config = dict(
    n_experts=16,
    experts_per_token=3,
    d_expert=128,
    router_score='softmax',
    routed_scale=1.0,
    balance_bias=True,
    n_groups=4,
    lr_router=0.00212,
    vocab_size=8192,
    tie_embeddings=True,
    grad_clip=2.0,
    batch_tokens=131072,
    train_tokens=713500000,
)
Below are experts of layer 5 (counted from 0) of a mixture-of-experts language model. Rows are named router (the router's row for the expert), up (a neuron's input weights, with its number) and show model dimensions 0-159. Each number is 500 + 50 x the weight over its row's rms, rounded and kept within 0 to 999. Numbers have three digits each.
After each expert's rows: "gets" lists some tokens that make up at least twice as much of what it gets as of all text. This comes from a sample of Wikipedia text that the model never trained on. Tokens count by the router's weight.

# expert 11
router:380545500430522455379548550548510497497453508478541506533477524537503584434540508417511408482455465506568497474517519483493450455501596486537489541626464491575449445537544494511486512477483478570454423535541442519509533570611561535541503436582502569508483440513533510376490498522512558500447499473405589498571520487491479416476474507478472537442454531447509519443444590460556557417433464618500515485499504529513550495591513568450482481575613482452554562453611471503438517572557489
up0:544493500515480598534548511533538507566555572573486524465503581539548588484498392477357531473539483433429447503487521419438566457475595410500542501586477564548486540381516513545498497553509519546588529489454490467561488406573486550530515513546503587490532480494411464550568501474516577547499424490468575517561490499492560471530488502498487523518553463579549543636478549452635473489559524537446412537555471443414555495544457548502506515427547534498534468499437547465499558551528549
up1:502565594469594406485449529499460513406541523445573496532520448493493528455555435542584436569456529444507407527536493438476413502421500489453549510529522538540540443487488524471504548562546527488482414505561460488476582508480529480523496544514556544475509412503466559571547527504526448483508476506528539607518534444506568521508475589443591480521455557588441447535538488595522480541516572584467542536584494552522410457492600591442434580524528486405595432445529449471508625472501477
gets: " and", " a", " the", " he", " his", " it"

# expert 1
router:479565511478513528461493575471463492577435598477606461440571494543480550512495521505480478526503478489541552468457528488502588577584557463492545514566530531504567537550551489481508400410533442470545505540546508437565485564497510498527518558522494515486497453523413469457502429526598513541512410520411601514499589591464496516499529524472427457521388352505539507536474484457552459424459494449542523533576380544471604490603436541478488458542513533470486588536500519547473496608513601
up0:493437481566526543481446555473418422492453511467527468521516504470439533404547475427425502478466555475539509421521469402511504446532495433601496426495536411503515548447531509456398462480602416376495500504584482511506424445546516490423492421460481560450517495579402450513472495451408529468439496434526452427493513478521512472447505549421393474428459418435477476507465465488497458466523514520525568516481432500530462497554405597435481447511535409439552483488403518479557539424474568
up1:494523470447582518508485505518508492463501474544474513502531487538491518555519550543620418451542492447493576522493454624541545476484463491559520433503577463411481561499538442415570522405504458531386502502485530589491502452548451504554566467557513500434524461557463432612515519535491577450480537481572502500467490459476566406491450528610467593399512488585585544465401556559497440436548511599577545552537532587428485497565482555509510423434484479573496430532544448468492543510503498
gets: ",", "s", ")", "\"", "es", "er"

# expert 14
router:548529501422566467476477534455584565500521549506508455396543483564543499495561480476440516487525438489482549620411464447436532591527464585560533489596473516463440450517482468490400533600517483478448398434520491438471393461465507559560451506470591389477493483455517505458469400480525462496491464544457566520581606517467497470546487543516554442439464509538436552447572597494453520503494454487511523507529517465455568598574488560518420454535567519517528425546571423554444456488478498
up0:486552550481567471558529487486546490586475478602580518421524492503445471501505591514562394407499488530471550404428488548537473563559486508522491560449554506534496524568511411519452434560479441498463515450543467585470486502499447477444520598612421542465509513442465558494535482428545399486569404535477443495516466535484503587432485506501552576518578483501423521457491563524408630488563583408514488508516450576487526487458495579504510534424484541456561506504572437571467534435537526
up1:513528450480484498486508553511491486535536522588483549477429429512490621493516395521586458527519567506476486559451486521507383537569516509519440492552454526554553467465411492465424424450507448556406430554531541601489507440556524497558587487524627500456533482437398526488532495521492499497509489503484465341560481500560419593436478513443522557540523485501455522599506500508497429456491404596452526489458556470564382490501504571403505467514548493478553468515488431554459455445537500
gets: "\n", "\n\n", "-", "'", "–", " \""

# expert 2
router:541527481531533486481428546529531516573419511458573449439587433492516556366521554433522488497512481467446456516483505505448473464471487568553571472534586464458515513535523547397535408545458526515538504560593511476467528536527454541454581520531545552520564436450414531468559543544460443506516494413391501484461590582526481478428478634547462479545508424524469510532456531580483386550453454503524489516548475564482497562537449448453420389521508557481455571478492522631442505557508497
up0:494409555482466456499514476461481456497462520484502531514423468447464440361545552417415571466440554325426524527430470540485519460455496463556556496513406467492574480470541509543551498499447488536444480425538473488473555507487579511473480471561458505559543542519518463383489447381516517467510386395512499453469573440556430496528485503545525484429579545436546548437478516396499458446513484552497522492516522467502599513540533483474511413480511641556490513499494409514449530464459517
up1:464676548440498504469443461493494429553570567492541414561489541463429516530502380537463394531565542488494487493437537504587432540500445454498519525530514501464477502447446537531437560488542565527427596543496482531491468424568502545406446523412492407397452544521491455401481444490527487633479492523447510498424573504578453545563495448510487562504472478536533554484477529525461548478507560543472543471498441451574448493605502449412473516447494531444496433465490485433478530520440558
gets: "=", " is", " was", " =", " were", " are"

# expert 8
router:623546468538465438470529493454616489581417505471535509465506402579524507490514601471499500497515445476390501505449495550515554546594490499495440526498532542577485564575486551480535495474551467468459449551494514559591462490512522476409474481579503508581527495571561523483489494522467470431494487470510452453412493482452546445458424593533520479380515452499476623626438481495555544567456496504550445450560502540478497562591423458433514462478534505468540526494559469557555556641530489
up0:587483434526473415466541518451418491490503496567520501456553485434572549455544532484497488479498531607438346442490577469457534539384443448495499509497497496569451556442471364420524484478502525444446527495522444428487490517545528494452486509490545436570471462511440482487488503543541600472548499493455525518496512629516416512457428536563437546496445506476547624549577446481554554488407512520437552462423447419517506466481482485441365557568536460436531529467517483499476493525417503
up1:495540505482425463484560548460611532467403496444422512409511504458573543501596409490508478462469541604531589416484528515439457500504382415558451509583407516476530445448413504426425510507509459523539501586558513544487475552449455498625527491454589528478516503511375493534402494542509460577464592432499472559483534516583455492530505485483518520528442536432453513395497498511490494568526403589470453484505563482509479538487465459555534523556458505480428479526451518499421478503528460
gets: ")", " 1", " 2", " 3", " 0", "1"

# expert 3
router:528475444530489436416446619414551555491457531496456447374546528551491533522581515495506470554505483513429572448505544522523472503540566470539539632554475493545469605541553432483490495462518509520481483500541495386497461596537521502457496527560453531458565486589498497586469503504518560454454413444530562577483507493459455498503473541491369437467439461556503532514513573502635496422471458553566501476639478562484489552555423476455500496469523444525559496612534471524457524568495480
up0:553467475482499563456419521485431554511493531471496540449557561465533466468539475503524476507557479614417496476544486521495469505544469427461516444543483467460559505495524527480453509493488549389503526529462501540415500522509490367511452495507517516484543549491391558420451405494520553516472573652422569479498466487518521535432464418430431492514473527451359546420531521487456450472393533491589361539484468634467423493516528585444498517478471504504549479576500484536560408495540525
up1:537536506459531506485562532508555510502547491497559493477495490520463450550528480364551512377472562551614581554640526594539514488547534547499570539569520463565532485548474503573402481507509530513583554570521476577444550408580634575520547510406526540515539520506586439519512627535561560524500470503595558553527521516546549505482538505509574555580475523471463582517594489435534498517517576578496536451532551463496535580560559515516541506501481536464496487535492459527483516449483478
gets: " the", ".", ",", " The", " of", "The"

# expert 13
router:525500457578539441508487567488557530623436494469507512460519480499475539530518541460509531519521497424480556525478499455590521564532488549583555517557479443530564522648511417538533591472437479415468391558519507469527486481525500537467413397484514465498487493444535601451494463578488484442581450490529537493498532554438534593510426553506555452511464503488397480535453522532471568477425503541554509484543500604540541481643434487425463475530465602524550451522493458610462553546431441
up0:551538449585526408516459575517539553513465550530571469485456470446549554470525461482510524416542536569517475406523503494536467497477543548503496428462500494501593470479432577535527650487493489550468438500496610551615564592497505521528497521487585460528545433473459459502490554529509479458498626442480572507475504529497571479599425473509554550377517438462504507437549498554471486537505571444479555428539502510527459433540575567525569556503509554556508647528480421518462483551418482
up1:469583452549552520509486407538484488523461603441506582405454440513503515478485501542530489489462491439471540501527476467555510627611584572470481515526513513545456548578549456544510524436488526545449557479387600516524525508468425501500565576521488489465396492469501452515519532595510517423538500544539502559514616526497457523506440447489505568521547551597579456491497498526571436490536506469494548528465463622503514489481569429520580541563460611492530547631479473480512516524472626
gets: " |", "|", ";", "  ", " 0", " 1"

# expert 10
router:479551463500545473509516469421452524616452582465589426467532464541478478568524516543470423517521471550473570468477528505556573498629588394528528618514480503520472485570498531471530473490538422517491502465662515488571457545484557536425499587528511518514579527486511468491496420446541550511454480518464545486445594483439516435501496583479468476504397418496499480507455497462562552464446535496573494457560441549526598515599447456503561482538475529525453417524578471542530496609416521
up0:442561550561605476442477504521522507484428472536525438538513535527387604498601508505433459510517467525561417604541416576419514457569450468432455532424496457498495457526501505535580496528538449526492519499529524533562558516491512612506503519603557506498539548484518434523506504626503535490473536445511480540479502505496531546400510541514544530395494500520627430466493553528425488609447583497491620569524520482481554541490527522618512589526499517528503509545571523494485528618525540
up1:502572499478494552496542471542627494460487495469481513462485490510507522535534435549468520457575456513425574560525439466522501492594462431569441584540484518510523433464506561560537476509539441520480557480546435431564586423522521559554618508531660529487496536568568489539500520453450501470504451526504520478513559523579396515547563560486503606508449482507429489494643465549567536484439460572418466464498514538585527540518403478552567550513433454530504599461516447557420500523524454
gets: ".", "s", " University", " World", " States", " American"

# expert 9
router:525502504506557511436482546447586473502492515536488481434552453522580441534556439504540511539412431452508514446477527456546412558517536534508559440555401528459463516507491524479549489461515443528496468562534412548501466518538514547535491532547530556572580469488524457458465420505527455423528448506491434583501536623492603496448448573599496405434522496567499532509498466601514384483449426511503466441442506519519535529572463482402491400570642469517397524540507461480501618517555512
up0:581476485564511452518498553520478583575514561534432483497475495578509660524534549522529573465545477531510513440552573593466518421546472569503438430541494518608417429509504411503569575561557431542415524440435503554510465443538477455463516444488482558606425495477556516512515448462488523487461500434469522549479513467545462502547419517541657559503517534507476501547523467381595551517559576424588534427439497491487512503506456497445552480572535502532465536512478493500568562492541504
up1:502516501385547584457530581392473555490497494499488463543549476552512497519494455460501502557510435510478534529541475558486502549430537475494506542501452439572482428531536541580556549428519489524539455579544571593592444540535475461562660542483490533473459430475500531489476474527558502460497531575600523379509485438485479503593533404420637511507488513425572446545543472470455491440519505632454453507592495608500509465510484475493505551478506465468483597485444523461533411510455498
gets: "-", "=", " (", ":", ",", " and"

# expert 12
router:501592459560528404473556456407531588545444510581425515474488410573516648540537477420532484501456528579475607523493551413535505552544591527561548532493482468570481448505569529524484509453563523443593376560540451543553483500539483444581483417507537471509464513456478494458557502460543429410460506481440538473483514570480605553479462546416526434603464497506443529457523491430540451461458458482578505486527556551543555510516546475492509519567530498483550429549487509543541545565453492
up0:586562484540507490469496460530462539432534565482579466489464505588498499498535519530562439432496488451490528535514481493553470513409528426569481503544450534420490477390528590470586565446451459458489505432561440461467551505421533465410457519464512426531494470497575459575423431458393520445468504575406464488399446491531478511399514583394571537498407487475482537455437486483449397406418572588462530550480445538465525486494395497522507501512519485481458505449588474509508458510478567
up1:429538499485514485486505415442494471448501505548465477540501524507501605518608629432523517528485495492459460522463505459502448452465441538401500431561545465607556546531591418554459559536497474473493485562540438571540390427571478372540502538571475487474489542549676482371499478500531528467587541489480490493452559526452532504488532536430563481517564543466528452506499520533545542611581568581503470554558493591463529532543471472494500462506460495526542464536491571494574441473489478
gets: " |", " John", "a", "y", "o", " George"

# expert 5
router:499571468497549498356522569543562530434516514500525474486562456551540540444588498474494472490490470539486520577490564520427506552499607467525543614562566574516442446530555472446450571495426445513489459496555466492523487567591546461415524491607438555495501357532496449463475517476519459497459489418480517528467548515500559473468504601566483493482445527535488504452562460617472496410427397595568500450581518554527496582498488524423521490461469451550506526467621487534518478516534453
up0:575482523522505456467511568502462495494495521579589480493532575479492415496481547512511451607533505508487582564575457497501538576499565548493500517573531513554514544561493462465400478469578584559538451461486511488535542489539444537570574470374466531476498564507533507471406504456438517621600449541531530586536469600525555504500494458506499548613448518444396581415508488427453497464512622491528490564501504540547471572555531556615433416520506543498514586554484549513518521515455531
up1:552515507498507468446562471521481498495569499492473464482580519432476472512468547514516513450371561476499515606508534479551438448541519511468525360508515535514532533521483497532505499509512414574514453467456516587551428463429485551516437534505546441541365467523546416496465488535526450523457473414493503448466392485582500559400512496397492538473408433499406549476555469512494486454425469483633513435501378458469456504471492411513401521501554431556485581588461487532499435550560538
gets: " of", " in", " to", " the", " for", " on"